config = dict(
    d_model=160,
    n_experts=32,
    experts_per_token=2,
    d_expert=96,
    d_shared_expert=128,
    moe_layers=[2, 3, 4, 5, 6, 7, 8],
    router_score='softmax',
    normalize_top_k=False,
    routed_scale=4.0,
    balance_loss=0.00353,
    balance_bias=False,
    norm='rmsnorm',
    beta2=0.95,
    seq_len=512,
    steps=9649,
)
Below are experts of layer 2 (counted from 0) of a mixture-of-experts language model. Rows are named router (the router's row for the expert), down (a neuron's output weights, with its number) and show model dimensions 40-79. Each number is 500 + 40 x the weight over its row's rms, rounded and kept within 0 to 999. Numbers have three digits each.
After each expert's rows: a language model's description of what the expert responds to. This comes from a sample of Wikipedia text that the model never trained on.

# expert 15
router:497450451456434438523527492449504526513537503488508447498525486495480493494440511509527484528545532508490523460469464504
down0:531487428470486568450435486471498526528508552450566485459423502514540532588544489516468496424555521421469483463482494457
down1:516448489577477505652460509519487456490526478550472482487435454520504529462584547532512522506480497521474555590550507487
down2:432460528485456510552497463501519529509519491507485566514464476495521435468494485530491526510501491494486467510452514538
down3:509510463531464501566495509479416467463490507474545528521463465547509545489574538523527507550567543576566522447493481496
down4:491459528462456501483548528539496559516522484527583515418567441467536550552500464434510499488528518531535538509535486552
down5:524471464518480578395482433525488540493518438464493459531465487545488523540483487494548531431510488573449459564506506497
down6:456520412495502526498470548496539535571532561467503459517532545540513424427579470544517461569464520406484548512525479506
It responds to: Prepositions like of, to, from, at in sports career text and rosters, such as loan from, at Kent State, losing to.

# expert 22
router:474494519394495451525487519562517496498487544508460570504495521511463480517598577448478466517426558469447541478562494481
down0:462554484495462459502570565509544460495540491470521441473551578462526479565467463529505563490542540504511490531474513536
down1:480499510475470476470518596566449451492425455512450493539481536508468483518534508486568575527458468525479570506550561433
down2:517575559473523425540443512467493468465476423496538485549511562479477515423489535557515480479464499520545539544503544497
down3:474475584407491424495527498460498515495538597460495500549504440497473493561504506490518540589521510514447498458458510534
down4:527496430487430435520542506574543490511529446458546513440478494475524503535497474523533529470527473485507492494540504454
down5:457534478568529504528558538609463484556507544524530539519472472480541381493503541517516478537417495520451552554628415557
down6:435470473536546482479465561496591471461576506445438531510506549468492452505480476473529510488495512511482444537510420490
It responds to: Single capital letters and abbreviations inside codes, acronyms and table entries, e.g. AEK Athens, NED, USA, SUA, catalog designations.

# expert 3
router:538505551456577511471517545439527488469456558526563476533478603503530486527522439524598494509494496526513586491581519472
down0:547457532520490465475537542466459542489517480475503501459512570487461452504447536502498483448520484546526496407486443499
down1:530425512556458483482482559506485429570465491594474509501481536482488496527489513509466511542459475491482544475568518470
down2:534561557453508453473553424561505527478466530455515485517520478486508488510444563565563575508464524521467531539507481446
down3:445493438486514521507493545537411570542469490484517502464530488497466432479470554491481470489473545573456493528478458526
down4:479522519512502522561439480560531543458600511484444493490540490568511509494479468497519561443491530495541490530456574488
down5:482518507550477528503447490448519482497491510460517481554489504524519462512483452544545444477503487502529504482529579483
down6:532521487415517420541474488434482471507486538504460518603518508552468494546449572559517495518484450441512507444599539533
It responds to: Punctuation, dashes and small words in species and taxonomy lists with authority names and classification headings, e.g. Nutt., —, =.

# expert 18
router:531478527476530525500493554394504476523468564454440481514459514509520582559564495538549478537451474442519519542564567443
down0:444535479487530532516559506496499481527514511448499498490519485474527540515528577480481520582526527517508478559545521564
down1:451424423517531450414471555544505519553512469556480536591510605521589537524510554489498476537480462497437535468503457508
down2:505525503456507535457475537508466529516505526453569468520522540494447536510450460409493536486502499561486525396545473539
down3:486477614459468509513557511453491479511534488584517542520434494433497531568486449513533514509529415485501449563465464534
down4:534548556464555496406502499480545475507482444503475483505464585405473461509498491475385496469539542547524510475469568527
down5:455559537530449511457458523594490553504505479490477490535553580429533521471465544565452550380467481499445518459555500476
down6:545553572516527545550547464508471524468543456513486537521507521527501477459476486442520495407533545493530506446508509501
It responds to: Commas and closing punctuation ending a phrase or list item, including in math formulas, e.g. In other words, rainfall, (1683–1699),.

# expert 1
router:530506499548487473447553464492463463510492456508578534555552539482505529544554507454488460492477459551525503425566447546
down0:483542523523511517483510500485533539554503541507536596488511440461543473499530488505509530466573470550512465516477544567
down1:517552457434484534452454466443480483528497496416494510445496527502490503514480477587538515539591546502393478547474525530
down2:544541475454573526494445538477527588430587525512406459500540523512544506498527472533474443492519497467406465573417566465
down3:466511504510462468473483564490442544513487527507428527489453497444512480545595490480437487495460401447431513510507487565
down4:471506466518507469470607529550487466558461552535488434484480511595502468490496453520467517496464560505481514589577470407
down5:476460506458527516463543491532507565497548557511527548470443469500447461415490527481476471536489473583413484467549575506
down6:516479480555513585511522515512481552522590486565466421477519487504543504425502586544476504483530424523496528558535449496
It responds to: Colons ending field labels in infobox-style lists (Hometown:, Organization(s):), plus word-final suffixes like -ation, -ical and table separators.

# expert 21
router:470478448474465595523499521530504511514476553519473510502539497534493497573464453481539503447560535494502516505525475497
down0:521511447460514473565451536519579504450490466503465401446527547440457485458456555464497520398516546488552483551463521459
down1:426459543560512422563450526521497543517503510505544427524529507538488451495577627487506504452550459490503456554443494526
down2:514477480441572466533538495453547529525453464504489503495482452521511518514479476435464481550486511504530555501478448443
down3:494523544489507557443464542503560459521454472510542529552509507473512479576554447533469539541512497440503463494446497587
down4:472442516502455450481444465444551477512578456507526460480496536501550471500543448512509503528501526433470549459474500555
down5:517590447489470473545519557478493508558459535533517527420545407462486527594514457470497480486486513468477486445477509393
down6:413500484479468543540532481471471438511556478491549441481486462474470491454491496468521509565486496444502487486500479507
It responds to: Mid-word letters inside place and person names like Seat-t-le and B-ian-ca, plus numbers, commas and pipes in tables.

# expert 12
router:504516543560521488372536492477462547505550462476536438445521447576493502453553531443436516475431478515529520469484535532
down0:522543425466480527508438544419505513495530559473490477460525490544552442517479421497516525466546492403431448442581445547
down1:488487511546489471473478464489519468541482559481444553543491498484427465459533497487504509479484439480520491571518482526
down2:508474511510550488502503537536482518523511541452479517490452528549466539487511467540455567462451492551485476531420505504
down3:431478501514531461536562452475552526514453483482491469497519485450439525485471551515533482487474486523470515535532534499
down4:476570530477545539444549474546535489547579498493503501510460471490544514418515536481535567477584501556497517481496521528
down5:442510490524497462564402492508529465488525425461476517500464473521549516474469519437446420485537505510437542420492576481
down6:496501419490476542427447472520578540449454549468500463436468514498509465466537483460441513524469527533506557461518557519
It responds to: Final digit of years and decades after 19x or 20x, as in 1950s and 1926, plus adjectives like new, national, local.

# expert 25
router:448499494481400619526460540538510455549507562523532489536460483411513535514517480479485525498551466481469441417417456427
down0:504514487513497514481492509434542497514498536490450548529486532466523533567521536487516469499459554582483508533447496498
down1:510524508548492497470487464471518498404469462493540572458529480431474455568509467489598561505540550512524527497404454526
down2:452501501562484543567574509496514404540535532565514497496512491495526466527524487541521520494442535440473517540506555510
down3:463525395537508437558536454513481464458491472566565412458486430579474507498540460487495508552513535509561448468504444504
down4:506560470602514518467515549477499437463529531495571439456526495533521521506481486456485496593478485511544580533500429572
down5:490519525536534546541476469501525420562530522515463556532510439491487565509554489501514548514499548423509498487500428463
down6:461467532454484599466448560468500461510419528497462529554503482495511440507484571535493478482549454506492484471579472487
It responds to: Early fragments of proper names, mostly surnames, places and taxa, such as Vargas, Zagreb, Brisbane, Cosmopolitan, Isturgia.

# expert 23
router:512476458521580495477484453451484518526460474480496503446500546538548520488461533582531526446500531429599489508422505511
down0:515477484498499581474484545523529471441475498438431516458561505541507530409471504439479534541506537489468557523467364561
down1:489419481552518575454532545485515438509487542546467545546469556479452522489446520500516456511523502508508473471537525486
down2:495459591480526490532395546605509532415478553537450555471491558489521553526567473457519466535544514536493507488475534489
down3:434582443504536492464518582546475565454500540492513468505496473499520442514516511572545543494469484473489442580491506455
down4:451482517519461522456562557504446505490451467451415433554477450512472550466504453515496518573447439504497562535507528513
down5:553489505515485477503569528491600446477506432560462468474485489451557465439468487451539535508479505497502536497530431486
down6:504470466490455478455510548538444472520494481477564577530469503476474460427510482504437539500450496556495569504593498475
It responds to: The ed ending of past verbs and participles (embedded, housed, served) plus word starts like ad, ab, elect, up.

# expert 19
router:458512465527501465493484456491443526453491430469460476518468440521480578435524491492473475519473537526484533458446529524
down0:430551438555519495576532454527484462498506533537516500495436448497501529424444551532519562562480500506520462459535462483
down1:491469544433516541507415559451525526507503452505489528513511592422430482489611438479480465511479437455444546469551516534
down2:465496517491536418535563537582457554420449476437533565490565576551540495490502424439478521498453423528498472528468477467
down3:452511493511528475517517553476531480485478453524508466521515521523481415535566491545464439462504475514490435485563476526
down4:473470527429550488550547504486545539475437428555515455554453530521543498517495538472513538530452536577501489417489513571
down5:473471502479555503495530482570515493526475503430488484462480486478498495479435512512423488523490491461533492501493477479
down6:523450464469521510494491479437563510525472463482510447532521406519511503486484440481497454536479461493500460483568481468
It responds to: Counting words and quantity nouns in prose, like number in increase in the number of, two, several, first, few.

# expert 4
router:552560529481527475521477474477486494509473539596553513449469486484501540513515457574565507433432498616522505523566461510
down0:545426554492582543491450484539567546478546433494521528447523543450476477486487482519449571491488471464537485566445493476
down1:484539470441495510458448531438543486492535512499510576506504485543533500521592484499466513497517588446490531440530547467
down2:521476496541526457584522488419471458489513535491497537505489463511474442557451584446463520523475505549495521466445484489
down3:546405485505488554507527514506499533544477517468525497478397409470458525527478479432510505554505443493488445495422525556
down4:496565530471572491482513469486457490588513476565552532497505458449508533535588503484442499489504449480549458492494523502
down5:518509575549552466515517528505504534449511511582501551452394514464519530510412510544435562501493560494479476507516514559
down6:522498500515436496474498489471492513506510519483472484530491440447513507453483477528525478422453466574519531496453463549
It responds to: Line breaks and hyphens starting new list items in infobox and filmography lists, e.g. after Location, Country: USA, or (1987).

# expert 31
router:504549502574410511502438456542534553457528475517553486499484557492465487521541573474532539481467512560499484570522436553
down0:522546472502583503542531576481496479534506501487478478569488420543529482492505534569505496451485487483468481477510477542
down1:456594511463470505469536452442513529515525531480538503399482480463463482507441496507558517485512515499508520522472535471
down2:539442470558447500492452537480438494440547473526461480475496481519511508454466464518542486499554554504513573527600454494
down3:496508543513424466498542475473522478531466533472531494563498484498445496542474458474401516452541515476456507515523567519
down4:541451489481498511557487484557471469492528590494395480512541513494470572527552500473493517486548502473538550489457483506
down5:501452484497487481491449482394491451523416546518507499452559492537429522526519452539502503489536486506472496515510486469
down6:573528478546468507483515547599516457579519422575498439536493442534405518488450415468507485505466451544491477497496558541
It responds to: Closing fragments of common words and ordinals, such as thirst, counterpart, typecasting, 3rd, legacy, Report, District.

# expert 14
router:493499519464482501524494519529543524530466569520483557476500571544507453491491518509526486512402454502481514490569477460
down0:487476475519490512527482511519477517505517516549481559532537535485473521481496568500554511534539394523469556519527567514
down1:548532501467509565493505493489563435520441529492511512556461440447407545531487468487538440472497467512515492478484540476
down2:483423459516498489505489506531411573478449520509460528456399515484561457544487526479533530557509446539465432503529490546
down3:490533561494477469508446523539481464555470521415524529492506470483411420485534427546510550501513561469542541557533510490
down4:464485563507553522530514533471551497481517470524420462495490467449519441514423459514526494512538481514448492571561447470
down5:502462520563517522472518566500502496461541504453489530508529551519560553459507477457490554500533508473473493490485409498
down6:579500451414435450503482489502563511565522460492456518548479492490481539463551498433499498473561493532467449536473476499
It responds to: Hyphens, en dashes, slashes and spaces joining scores, catalogue numbers, dates and compounds, e.g. 3–2, MGV-2042, folk-inspired.

# expert 20
router:485559507499471563514559526463525492512537511535473467493548552543501492524428522530419539473548473505525496478481535515
down0:455508516479526524461488456562472437494437524479453536579435485539497445497474440482549446524517465488491513576561505519
down1:554579449572555526524567582470524506484501455515455451477538476512542512487466504528461504477476518559470565456467448504
down2:519560522449512481502520568536500490495492488468501492485507489478457490548504471543417560439551511537488512531507500554
down3:485547516584555555521472496548462487483583521579446539532584437469548514501480481531601512525512494567542497474444537506
down4:528559507581539523480517483423510489489599627573497485505514514574450460472533458408496437483446544441517513456528514544
down5:436502391466482528476527482538478485477432543426592465591459594539543500512503469511437514483564456489526481509521499439
down6:478487436548493514549526565558480470505504517495478499461491486468483484517482528464447503512538479603485548515499393453
It responds to: Pieces inside foreign place and personal names (amb, burg, u, ng) plus sports-table scores and units.

# expert 16
router:521466573591484514515508509556527496424505498427469524452518551489473441526479518548485477554523565515493467544434575461
down0:493485554493495502544519526504557487491465469533504575551513441573548538533478510557522464567474466521504458450512531450
down1:521536493529483532540482480565555490468487437554525430416562461561525528440534505458534566547465457487497599502455519475
down2:520498461610501539546469468540480534497464521484430539436456394536489503522433547445437456504456527490500477501493455527
down3:473587520482494526509512506495472472506548522486537468458496407506525470454522492459531504520472419455503447515454414501
down4:517530494473468496433532544542586520543525471539528502495542505427517545506531531618482519463444543548421502468476478472
down5:445514482396552549495545491511500453524459473472525549514462526527467484504510484538509466469463459481483544489415515495
down6:551486528459414480527471431442486524493454521495527500519466567508455416525529458538492527429542537481518544482525469508
It responds to: Short word pieces early or mid-word in ordinary and technical words, e.g. pseudonyms, embodies, aims, Orthoptera, robbery.

# expert 11
router:538454485559440523473486485482490545542557542490553578449496486468464567482525473415455504494495487468433512479498563533
down0:477474522442597513483531551490487517500468480537563450470584464541477490520498476544505454523500505534536471569516445457
down1:467555510499589487599496530515513509537475516415408620467466504523513477542449475469565515418471547513524478480527512447
down2:491490540502489476531497529517501502513510490454458498505454531490558437489403538511519506528471579524526466541548404512
down3:523547561548499458468471484460505505544518474555425493494525450507490475533486535504521514482536491526534517544507563614
down4:542483431517542504508500482457499494541474503497501455503475530506487531542486476475487490488410453475461544448508508515
down5:520471464528546493453536543561513497569491518422473553431418531448572442481461533452502511488495417472455492503508516488
down6:517434478431452515492531534500455502402541431543505476516540544504462530460529510559426468564532453541514455562523557526
It responds to: Table pipes and function words in titles and names (of, for, and, the), plus title words like New, Best, International, Royal.